From a checkpoint of a small mixture-of-experts model trained on Wikipedia.
Experts: 16 experts in each of 13 layers, 128 SwiGLU neurons an expert, 2 picks a token, a softmax router, a shared expert of 128 neurons.
Below are experts of layer 9 (counted from 0) of a mixture-of-experts language model. Rows are named router (the router's row for the expert), gate (a neuron's input weights, with its number), up (a neuron's input weights, with its number) and show model dimensions 0-191. Each number is 50 + 15 x the weight over its row's rms, rounded and kept within 0 to 99.
After each expert's rows: "comes after" lists some tokens at least twice as common just before its tokens as in all text. This comes from a sample of Wikipedia text that the model never trained on. Tokens count by the router's weight.

# expert 12
router:67 39 56 34 37 53 47 30 26 55 58 51 43 53 48 66 38 52 20 59 64 43 47 25 39 60 60 63 49 43 79 60 53 41 42 82 35 36 65 46 64 52 26 65 76 46 39 56 81 65 34 58 51 62 54 61 31 37 52 31 40 52 46 64 50 67 21 57 31 62 37 49 56 41 62 35 36 54 39 54 13 52 57 38 49 56 63 58 53 60 43 48 69 51 57 65 49 48 38 32 39 50 26 47 72 46 56 63 43 38 57 29 64 41 37 28 43 87 16 40 57 43 91 50 58 52 45 24 78 34 79 42 23 50 53 65 44 39 35 29 45 48 75 33 69 38 29 57 88 45 55 53 42 58 58 19 53 64 33 93 53 27 53 34 49 38 52 72 39 59 83 63 53 50 49 45 71 46 42 59 34 57 49 62 67 83 58 50 48 61 68 43
gate0:52 64 57 34 53 66 41 78 44 55 39 36 43 69 63 52 56 72 42 52 39 51 50 39 34 36 69 46 28 69 54 52 64 38 49 41 34 31 56 33 51 67 43 23 29 63 28 47 44 57 53 60 52 69 37 35 64 48 57 48 74 61 74 43 50 53 51 46 73 64 35 38 48 34 49 79 59 20 34 68 99 49 50 28 30 67 50 31 55 34 34 27 51 38 53 36 61 04 56 52 01 53 62 58 62 70 67 56 63 61 61 47 47 68 35 65 39 78 42 25 31 39 70 51 45 43 33 42 64 55 32 65 53 45 25 40 44 51 36 46 49 54 28 55 43 26 41 59 57 64 44 36 35 37 59 37 48 56 36 42 07 51 50 65 40 49 35 50 51 79 58 50 45 49 63 51 24 67 34 54 30 54 39 47 57 85 32 53 67 32 51 75
up0:70 48 53 23 48 77 61 56 41 26 41 52 47 64 27 78 26 75 40 57 31 33 31 69 48 66 55 52 45 49 46 84 55 51 42 60 31 59 41 44 62 69 56 33 59 67 20 68 57 55 68 31 55 16 48 39 64 29 59 40 40 53 50 45 36 33 51 66 62 61 58 39 35 43 51 52 51 63 28 33 37 35 40 65 65 39 56 52 38 57 45 43 33 42 46 33 63 55 53 44 69 48 66 50 76 31 41 40 47 23 45 27 65 55 64 43 66 77 30 48 53 66 71 76 56 64 48 51 28 62 45 72 81 47 38 33 30 48 87 71 39 53 55 30 25 52 72 53 61 51 54 29 49 18 33 60 65 51 39 60 25 43 69 43 71 27 54 73 69 62 80 44 36 31 54 37 50 63 41 83 71 49 51 36 45 75 58 74 52 61 49 41
gate1:43 50 37 31 50 39 63 32 73 63 46 60 52 64 55 45 66 46 75 40 31 32 15 57 62 40 54 41 09 38 39 46 63 50 51 65 31 51 43 64 61 49 42 93 53 58 54 30 50 41 72 47 55 57 51 56 68 68 58 53 40 51 58 57 57 42 41 36 35 56 33 29 42 67 56 38 56 83 38 50 44 42 60 42 48 48 80 46 39 30 54 73 51 43 39 66 55 53 45 43 37 52 74 32 39 61 62 55 35 06 23 53 46 66 51 50 31 81 37 21 35 56 54 43 86 94 56 45 58 53 52 32 52 53 46 61 67 51 68 55 22 56 48 65 61 50 49 39 46 45 58 57 71 53 62 37 40 54 00 57 64 41 65 84 38 44 35 52 58 50 48 58 20 77 54 34 52 55 71 25 32 65 69 65 69 63 25 36 39 43 53 52
up1:64 23 47 62 55 28 53 42 35 55 62 83 52 50 60 77 51 64 37 43 76 75 38 60 67 47 46 90 71 23 50 59 69 53 66 67 70 64 29 54 35 69 26 27 21 23 57 43 75 56 59 55 47 51 51 43 57 56 46 34 40 48 37 73 47 44 89 79 47 57 53 56 40 48 47 36 68 88 24 51 59 32 19 37 35 57 44 44 36 41 51 40 42 51 33 34 49 61 56 33 42 44 22 75 56 68 59 69 39 40 36 46 50 43 45 49 48 38 50 82 59 48 34 24 61 50 77 44 35 34 46 45 59 70 40 75 70 69 47 36 67 76 31 67 58 52 41 55 47 63 28 53 80 83 54 33 47 61 39 39 39 59 37 42 65 37 50 50 58 40 39 57 44 66 47 56 43 61 64 53 35 31 58 60 53 22 58 62 48 76 41 47
comes after: " ", ".", "–", "201", "200", " $"

# expert 8
router:43 34 59 45 38 33 27 71 62 64 25 27 56 65 57 50 36 30 65 39 46 41 47 63 56 53 40 44 68 55 53 45 33 48 67 17 57 58 53 60 55 50 59 74 72 32 41 41 31 05 48 75 50 69 38 25 65 58 52 25 36 63 53 50 46 39 48 33 15 45 46 54 42 43 61 51 62 64 53 36 47 35 23 45 35 50 50 52 37 50 46 49 58 44 35 41 63 46 72 83 45 36 54 74 65 51 67 62 43 48 51 77 39 52 67 49 12 56 47 44 63 35 35 31 47 31 55 34 42 57 64 57 55 54 45 62 58 65 25 60 31 55 35 36 49 48 62 34 35 39 65 50 36 62 51 40 51 48 25 59 38 24 57 87 50 67 52 64 30 55 74 61 38 54 77 32 15 37 30 50 20 64 65 35 43 29 00 59 57 41 63 72
gate0:59 64 47 86 34 69 36 21 24 37 46 52 62 67 27 57 54 21 45 41 78 43 59 61 58 77 29 56 38 45 60 65 54 46 59 46 69 23 77 42 74 40 52 67 66 36 49 24 37 62 39 40 47 42 31 43 53 45 15 45 37 43 67 42 52 44 49 31 52 31 46 68 25 64 49 30 59 55 64 50 46 08 56 52 13 82 52 66 48 34 70 40 21 31 52 55 28 52 56 31 08 52 42 65 63 35 58 51 57 51 75 73 69 59 68 61 22 56 31 54 60 22 34 59 57 58 21 31 52 65 45 64 40 50 44 44 68 54 59 48 27 71 62 42 53 64 42 44 50 45 57 56 40 66 44 39 43 66 53 54 20 65 49 64 44 63 50 35 43 62 52 53 52 36 48 63 56 55 52 29 62 42 51 78 46 63 66 25 43 60 69 30
up0:52 35 39 43 57 57 59 40 50 65 51 19 36 61 79 37 51 41 47 31 10 31 26 71 25 36 53 55 47 44 43 51 57 79 48 08 50 55 31 62 53 36 46 60 39 49 48 47 68 38 51 50 36 48 58 46 51 31 61 50 32 45 57 59 40 50 29 44 45 86 27 66 68 35 56 42 48 43 74 50 77 52 34 51 92 46 40 61 26 42 57 45 59 63 74 28 56 50 56 41 42 41 56 52 55 66 76 49 52 60 55 54 29 53 23 37 58 49 53 50 68 55 52 62 54 46 66 39 54 55 38 68 75 33 46 71 34 14 58 33 70 44 53 49 52 38 24 60 52 46 50 77 51 44 60 21 78 78 28 37 56 40 77 49 30 68 85 28 27 38 58 80 53 43 52 60 66 35 42 66 79 45 45 48 44 43 57 36 64 63 25 66
gate1:43 57 71 49 73 48 50 50 49 64 37 58 66 38 61 43 50 44 77 43 50 60 25 48 39 75 63 76 62 72 32 46 75 43 38 39 52 34 62 63 36 49 52 50 42 57 45 46 47 48 38 40 49 83 66 46 58 52 26 50 67 45 46 61 00 75 70 72 42 55 59 33 41 50 27 73 59 56 32 70 56 55 39 40 48 81 63 39 38 45 53 53 44 40 47 64 42 48 75 55 76 31 33 15 54 49 39 50 70 66 62 87 38 33 63 33 58 52 54 32 61 29 46 59 63 56 80 66 86 82 34 56 57 53 24 58 38 37 68 39 23 53 38 58 35 41 28 63 50 51 50 49 42 81 58 57 44 46 49 38 32 43 41 43 58 23 32 58 54 32 44 65 55 37 38 48 37 55 71 59 31 49 56 35 26 53 59 09 67 72 33 71
up1:44 39 57 26 59 43 32 49 39 38 23 54 54 61 74 52 71 32 30 64 61 48 36 31 44 54 19 45 70 91 50 23 64 62 73 28 62 56 53 60 66 72 77 39 32 46 25 57 63 06 34 54 60 71 56 30 62 36 50 67 60 73 74 68 35 54 59 45 78 27 56 49 58 53 53 66 67 32 44 58 44 42 63 42 39 61 61 40 36 52 40 72 41 48 41 60 73 55 38 27 76 47 33 55 57 34 40 51 63 58 80 50 69 22 59 50 60 48 43 67 61 36 46 59 23 43 50 39 20 77 65 59 61 47 52 73 57 45 50 44 24 53 53 55 40 25 43 40 75 37 42 49 59 68 67 29 45 31 59 45 38 49 63 39 30 57 30 41 66 70 66 65 58 52 59 41 50 40 55 66 58 13 66 58 49 22 26 56 49 61 59 40
comes after: " ", ".\n\n", " |\n\n", "7", " March", "\""

# expert 5
router:48 90 39 51 55 70 42 69 54 69 47 62 35 72 45 30 30 32 13 13 37 78 63 78 60 48 53 31 43 29 43 37 49 70 46 25 51 59 53 41 53 49 56 55 51 48 62 51 31 71 48 51 64 45 45 53 54 45 59 26 95 55 63 60 61 52 64 35 32 49 62 37 62 69 63 40 60 60 51 47 56 42 48 37 40 48 24 40 25 41 28 58 40 55 00 45 41 67 67 80 27 68 46 34 55 48 27 33 49 47 74 65 54 61 37 49 29 39 71 40 37 40 49 57 41 70 53 57 52 67 51 53 90 30 50 42 56 37 83 46 64 72 50 44 55 59 61 67 59 62 62 49 76 49 44 70 71 71 42 29 66 31 33 61 67 33 35 40 66 42 68 44 42 51 60 40 40 68 48 79 59 69 49 55 44 39 35 53 57 50 45 50
gate0:39 51 25 57 36 37 51 76 65 53 33 74 66 46 48 35 42 58 48 31 75 66 37 45 56 61 49 43 42 39 58 55 44 69 41 35 34 66 35 47 57 55 52 36 93 19 57 60 28 46 34 52 61 36 57 42 34 58 32 60 39 17 42 82 54 62 68 55 33 66 60 45 60 71 49 27 36 58 57 43 52 40 59 44 57 48 32 57 28 43 37 48 50 73 58 46 42 34 64 42 52 15 75 39 70 49 67 46 55 45 32 36 66 57 63 56 36 51 38 70 48 39 54 31 90 64 41 65 68 46 34 59 76 26 82 55 39 48 62 40 54 57 32 35 32 48 63 71 42 41 45 64 58 38 58 36 62 45 53 52 53 43 56 63 61 19 56 52 45 65 40 33 52 28 35 36 41 52 73 52 31 16 41 51 55 99 57 66 88 74 43 30
up0:50 91 55 47 52 39 65 38 32 41 52 29 43 36 55 38 73 38 34 49 81 47 41 35 43 55 37 51 55 64 62 21 41 69 62 44 45 55 22 53 42 46 62 21 66 63 72 59 52 53 31 74 31 52 39 37 50 48 10 49 72 45 27 50 42 46 36 61 20 09 08 48 53 55 60 55 36 69 75 56 43 32 70 60 22 61 58 33 55 78 50 55 37 80 60 47 59 31 56 56 70 49 47 64 58 83 57 38 58 30 64 46 38 53 47 62 38 45 40 52 67 37 32 51 09 44 67 50 58 54 42 76 64 61 56 43 44 48 35 56 32 49 46 73 53 52 49 39 56 38 29 34 34 82 46 49 46 35 50 42 28 64 63 63 49 33 51 64 60 57 39 52 68 58 44 28 53 46 46 43 47 61 34 66 33 49 72 43 78 49 85 62
gate1:46 63 52 30 58 58 39 17 43 64 53 42 47 66 55 37 29 50 44 55 45 49 51 74 66 45 56 52 52 61 49 50 45 68 45 49 53 47 59 41 44 26 38 50 63 45 21 39 35 49 54 39 52 27 42 60 66 68 31 46 42 59 36 45 43 42 50 79 46 30 45 30 57 69 30 45 31 46 63 66 11 23 45 66 50 56 30 62 44 31 61 58 50 47 17 50 75 33 82 73 50 40 73 69 39 48 49 55 55 37 51 44 43 56 44 65 39 57 51 49 48 52 60 66 73 58 38 41 52 52 48 31 58 14 68 77 49 50 63 56 63 55 35 33 21 61 47 21 61 42 65 89 45 52 60 48 99 49 32 50 48 34 39 52 59 28 79 32 64 37 55 52 55 84 32 57 53 83 40 65 59 48 15 69 34 44 79 16 49 60 46 72
up1:29 46 60 16 74 48 63 40 41 45 66 33 55 69 51 48 35 53 52 56 70 59 66 49 58 62 46 57 49 38 78 63 05 68 57 26 71 66 52 54 59 57 61 28 38 44 42 29 80 44 76 24 44 54 50 47 62 39 75 61 43 23 59 52 76 36 55 71 54 40 49 55 33 35 68 71 50 59 28 37 70 52 60 34 39 41 76 67 67 44 70 44 63 47 62 30 33 43 62 60 72 68 69 39 73 64 72 49 68 70 51 50 53 56 35 34 73 85 51 74 62 21 40 50 55 45 42 46 39 46 56 48 70 25 24 72 58 55 86 59 60 74 58 41 46 41 39 68 19 42 64 49 27 75 36 28 35 57 60 57 45 42 34 53 46 40 83 38 29 52 53 54 39 71 56 54 50 42 64 38 44 39 28 69 64 50 60 44 50 49 46 51
comes after: "\n", " |\n", ")\n", ";\n", ".\n\n", ".\n"

# expert 9
router:73 28 33 44 48 38 56 56 37 60 38 59 60 58 46 66 32 74 64 63 45 57 82 40 34 71 65 46 70 43 67 49 79 42 49 22 59 72 27 48 37 45 66 44 27 36 42 45 14 55 52 86 83 56 49 23 65 66 39 55 19 31 42 47 47 42 37 54 31 45 63 48 68 46 61 56 34 49 32 64 53 51 33 61 39 56 66 47 61 42 43 47 57 31 48 50 48 47 47 46 39 54 75 62 67 42 33 56 63 43 41 54 25 51 28 34 53 59 45 65 38 44 45 51 54 46 40 40 72 36 47 55 33 73 00 48 44 67 22 42 99 47 36 57 56 64 71 39 52 48 34 66 52 54 54 43 47 47 33 61 75 74 40 37 36 53 67 54 22 61 29 48 57 39 33 07 57 47 72 42 45 69 55 35 33 39 65 33 58 33 52 51
gate0:57 29 50 49 34 58 32 58 35 46 46 39 37 74 41 44 24 43 70 72 73 24 68 52 37 57 73 45 53 39 50 39 50 65 42 44 25 43 36 53 63 59 55 64 55 40 36 29 55 68 54 59 17 55 42 34 26 33 34 51 51 66 34 45 62 40 39 48 38 76 53 64 62 47 40 27 52 51 60 53 67 08 59 69 75 54 68 55 32 39 16 52 47 20 68 69 67 63 96 20 28 66 59 55 73 58 59 71 44 44 41 60 26 25 18 38 73 48 21 49 35 34 41 56 49 50 45 79 53 67 20 66 36 57 48 47 38 68 32 34 74 46 55 49 67 38 33 46 54 55 31 37 39 26 77 36 50 47 37 37 45 53 51 45 50 63 66 40 48 53 43 31 45 26 73 27 49 43 39 45 56 35 56 37 35 63 38 60 48 47 43 52
up0:60 29 60 52 32 46 42 75 25 38 59 45 68 25 54 50 51 45 61 71 55 51 47 49 34 25 53 79 36 56 47 40 37 39 46 67 55 34 72 46 60 72 74 76 61 40 64 52 04 62 53 61 22 43 81 68 17 20 74 60 65 45 31 46 40 51 53 65 66 70 48 29 56 68 54 32 46 34 60 73 47 39 23 68 54 28 44 33 77 83 49 34 51 26 52 38 59 36 65 50 46 69 70 46 47 42 80 50 65 85 70 38 50 57 57 46 74 59 68 62 52 66 61 46 39 39 35 54 52 77 63 56 42 45 62 60 34 56 73 76 48 66 51 32 48 42 48 46 57 55 37 52 23 48 60 73 42 60 53 44 38 43 25 66 79 59 47 23 46 60 47 44 44 43 67 39 55 58 74 47 54 55 56 60 36 64 78 41 37 55 68 52
gate1:15 34 36 42 90 30 28 33 50 58 72 63 52 48 78 54 38 43 40 54 52 77 55 34 25 37 45 31 47 53 52 36 81 54 58 59 45 53 63 68 57 55 60 44 56 68 63 46 50 45 39 43 59 78 39 58 64 50 55 63 31 48 20 51 40 69 68 50 28 82 55 47 50 55 54 24 72 61 63 16 54 69 56 31 34 79 33 76 34 44 55 87 53 37 49 51 64 40 75 31 40 41 68 54 51 21 49 46 40 34 68 45 35 57 50 74 39 52 59 55 68 63 66 42 26 38 68 61 60 31 45 64 45 42 32 59 44 59 70 54 44 55 43 63 43 46 51 35 61 67 40 39 40 60 37 63 40 35 82 28 77 44 49 38 37 33 48 25 32 59 51 63 25 28 40 30 42 37 39 59 65 38 75 41 65 29 58 47 29 59 65 24
up1:33 40 26 36 53 57 42 51 69 44 25 78 29 51 55 53 50 59 59 26 53 44 63 53 37 50 61 77 37 46 22 38 41 59 28 47 55 62 67 43 53 33 88 27 46 71 27 56 46 61 53 39 80 68 22 27 35 56 42 54 47 57 48 35 49 43 28 38 50 82 42 78 77 36 52 56 46 75 99 54 35 58 45 46 27 50 64 61 53 26 56 62 67 76 30 20 71 12 54 61 56 42 56 36 27 42 57 48 50 24 49 65 57 53 66 30 33 36 52 52 54 47 40 58 59 55 54 60 58 71 47 66 50 29 29 70 73 54 49 65 41 41 37 35 52 68 52 43 70 68 61 29 44 66 44 58 53 61 36 30 46 60 50 60 53 32 64 37 52 56 51 43 36 50 55 51 41 58 67 92 41 59 37 86 45 57 42 55 60 40 78 49
comes after: " |", ";", "1", "0", "2", "3"

# expert 15
router:54 72 44 55 68 63 52 14 52 41 46 57 61 56 46 27 47 49 48 68 53 38 48 67 61 41 58 49 60 16 41 48 45 36 46 30 65 58 44 74 56 47 50 38 50 56 38 56 46 59 27 82 53 60 28 44 45 40 30 47 36 57 68 34 52 62 32 35 62 38 48 45 14 99 40 45 65 66 69 29 42 50 66 46 61 36 63 41 31 49 52 48 41 48 58 53 59 29 63 75 41 29 36 45 51 56 59 45 52 36 69 31 51 50 66 36 56 43 56 57 78 64 77 40 68 52 44 56 51 33 48 53 49 39 69 48 60 68 23 42 02 24 57 32 65 39 54 32 37 52 50 70 73 39 49 53 49 49 50 67 46 57 58 46 52 34 47 43 65 41 41 58 45 27 00 49 38 43 45 68 99 29 30 39 54 24 47 33 36 33 64 50
gate0:34 58 70 51 63 43 36 40 53 75 58 41 40 27 37 36 61 44 39 51 26 62 40 53 48 49 49 20 48 40 57 40 44 54 43 37 57 30 24 44 53 57 45 29 26 49 54 55 54 62 51 70 74 37 45 49 36 60 58 49 40 82 50 43 51 31 29 35 57 63 43 32 21 28 80 59 79 38 59 58 50 74 23 30 36 46 45 18 50 52 38 40 28 61 49 21 53 59 37 37 52 69 43 41 36 18 39 35 22 41 58 42 50 46 76 61 39 28 69 62 72 63 64 44 40 30 28 95 35 41 51 62 53 59 44 45 31 69 72 46 33 33 50 38 27 55 47 52 58 33 42 61 74 48 84 56 43 62 40 65 46 36 44 51 63 53 25 35 58 52 23 71 62 81 61 55 52 34 51 65 89 27 55 46 61 25 42 48 53 29 53 36
up0:33 80 60 58 54 22 27 69 58 60 54 62 54 46 29 70 54 49 66 09 72 77 50 30 46 84 65 56 65 72 49 51 45 51 42 52 30 58 57 68 43 36 71 72 54 29 33 32 51 59 77 55 61 43 36 52 57 40 45 31 45 43 53 74 33 37 59 51 43 53 21 34 53 39 55 52 26 42 41 77 72 40 41 64 68 38 56 47 53 73 55 57 37 45 66 58 65 78 54 66 58 36 38 69 58 76 76 57 69 50 89 47 35 53 63 48 36 52 76 50 71 40 61 45 55 36 71 57 36 60 41 34 47 38 61 51 50 41 38 61 37 39 79 29 47 55 41 56 14 52 55 41 14 53 52 51 62 71 38 52 70 49 47 43 64 23 57 46 45 38 76 47 51 37 58 68 45 65 27 12 45 44 47 47 63 77 74 34 50 29 60 48
gate1:45 61 69 42 77 41 64 52 66 65 64 69 62 23 75 47 43 44 41 32 54 38 48 52 43 61 46 56 21 70 51 32 77 70 44 31 40 64 48 62 57 29 34 38 66 59 70 39 24 35 49 63 47 62 53 44 67 51 55 50 42 34 45 52 58 64 56 54 51 80 68 46 49 62 48 41 76 51 48 36 56 53 41 32 37 38 59 62 65 43 19 49 42 31 40 84 36 37 78 88 28 63 82 40 37 36 64 61 76 31 53 52 51 51 22 71 37 59 21 54 42 52 52 44 19 31 57 47 60 42 68 59 26 43 59 59 55 30 73 74 58 29 33 59 54 57 47 33 36 36 56 54 56 62 78 58 35 48 79 44 48 46 54 40 70 49 66 22 29 38 63 55 60 38 33 36 19 46 49 36 69 54 51 48 69 73 91 51 65 55 43 62
up1:68 34 35 50 39 43 71 55 42 77 57 55 51 44 58 62 64 23 54 44 34 50 55 55 50 26 34 36 57 37 52 25 30 82 32 42 55 53 71 63 19 28 64 69 51 46 72 33 56 57 35 19 44 47 47 63 57 57 75 58 50 63 22 34 44 48 53 31 70 57 31 50 45 32 45 38 34 49 41 64 49 44 55 50 66 40 34 28 45 57 52 19 63 69 54 79 45 46 62 31 59 45 52 47 54 78 55 58 83 69 33 53 43 34 31 65 32 55 68 82 41 37 76 55 82 46 54 60 77 60 38 59 38 52 56 50 31 51 42 27 63 08 55 60 44 41 34 39 58 72 41 49 43 44 53 34 32 63 27 57 46 59 30 46 37 57 44 61 61 49 64 49 61 12 67 26 52 55 31 49 26 12 40 87 47 54 50 62 63 65 51 45
comes after: ",", " to", " was", " he", " and", " that"

# expert 1
router:44 38 50 75 50 37 42 40 36 32 49 42 45 33 57 64 57 49 57 54 38 99 51 64 48 80 43 66 38 68 54 71 42 48 48 84 64 51 25 61 41 58 55 52 15 73 51 44 61 68 51 88 37 39 33 45 59 45 51 46 47 54 35 38 38 22 63 69 80 55 77 37 50 52 48 46 60 53 64 42 78 43 59 41 59 72 31 60 47 40 58 66 39 66 22 39 50 50 46 40 85 42 54 43 57 68 59 51 37 56 45 31 56 38 59 44 43 73 42 58 66 68 60 32 58 44 57 83 75 53 30 55 43 37 40 24 44 51 83 38 45 61 61 63 46 52 65 53 69 36 63 32 48 39 38 48 40 53 88 21 53 58 24 59 56 14 24 52 70 49 75 37 53 62 47 67 33 51 65 46 36 30 80 41 38 60 77 57 39 43 41 50
gate0:28 55 26 67 44 39 44 16 31 51 50 22 55 41 56 31 46 48 43 64 44 39 54 51 64 47 61 65 67 53 39 51 38 65 25 45 41 20 68 41 44 68 41 29 29 50 48 66 33 60 39 77 58 47 41 41 48 50 64 55 48 02 47 39 86 48 37 61 49 39 76 36 27 71 77 50 35 67 60 39 40 62 31 44 43 73 67 41 76 63 61 70 39 61 39 60 61 34 32 61 40 37 58 61 61 42 69 52 24 61 52 62 32 56 41 23 49 53 55 65 54 55 59 58 41 53 58 44 40 52 58 44 75 31 45 67 46 19 57 51 51 43 47 46 42 55 75 67 80 46 47 30 63 38 62 50 34 41 45 66 60 73 25 76 59 39 48 46 28 68 53 53 64 49 37 60 46 13 58 29 28 65 30 58 70 73 43 63 76 56 91 36
up0:22 43 50 36 41 84 76 48 36 28 06 47 70 30 24 39 52 33 36 68 54 42 57 37 56 54 38 50 52 39 77 26 43 73 39 56 33 48 59 22 30 36 54 64 61 69 46 36 46 72 44 30 42 38 40 45 65 44 64 48 39 38 78 47 56 61 34 54 48 84 40 40 31 47 42 72 58 35 52 33 42 65 19 35 45 40 39 59 74 61 66 48 56 51 50 57 69 38 58 20 46 54 32 45 49 26 38 48 75 75 77 48 64 28 28 41 43 47 46 59 76 59 53 37 40 43 40 70 72 34 52 27 32 38 18 63 39 42 70 51 55 48 42 55 16 48 45 25 69 35 74 41 76 42 50 72 36 58 38 64 45 49 48 29 42 39 25 68 45 55 51 59 39 46 63 57 31 36 35 57 53 66 46 28 71 68 62 55 44 56 65 38
gate1:64 75 44 57 47 46 61 14 58 90 44 37 48 46 57 62 45 56 39 36 43 63 42 08 41 38 55 31 58 45 50 46 54 55 59 51 74 63 49 23 60 45 53 39 50 53 60 38 34 47 80 56 53 43 63 48 39 59 70 35 39 27 69 29 51 64 55 31 19 43 50 55 66 66 69 60 28 55 37 43 53 58 42 74 46 31 53 26 47 44 35 65 77 39 72 23 29 57 47 66 36 63 41 57 54 61 54 32 59 56 54 72 73 64 32 50 63 20 23 73 55 11 52 62 50 66 89 41 71 74 60 38 60 45 41 31 28 57 41 31 53 18 71 56 52 60 65 61 43 70 30 43 51 77 67 47 58 48 47 71 43 47 33 56 44 50 60 50 51 22 45 35 37 76 55 51 51 14 55 63 54 54 75 55 46 53 22 38 44 48 40 35
up1:35 69 47 63 49 42 36 70 52 44 73 56 56 23 49 52 49 55 50 56 45 40 67 45 44 47 55 53 62 37 64 48 38 72 58 38 74 30 58 29 57 76 25 49 55 54 52 51 36 82 45 22 28 55 10 52 42 13 41 31 37 57 96 31 44 51 71 55 38 50 60 50 42 60 42 63 48 35 51 62 57 53 59 32 58 23 60 51 61 38 58 64 62 43 71 53 49 35 37 59 74 58 45 49 54 38 46 45 49 31 56 70 78 45 77 57 45 57 49 55 61 40 50 45 33 53 90 49 52 55 18 46 31 77 66 68 41 53 36 67 56 34 41 38 49 36 53 50 69 28 17 51 68 48 15 80 39 23 50 39 41 36 84 43 47 18 61 50 35 27 52 70 41 45 38 50 48 75 27 53 47 43 61 33 68 44 67 56 71 33 39 56
comes after: " of", " in", " to", " a", " with", " and"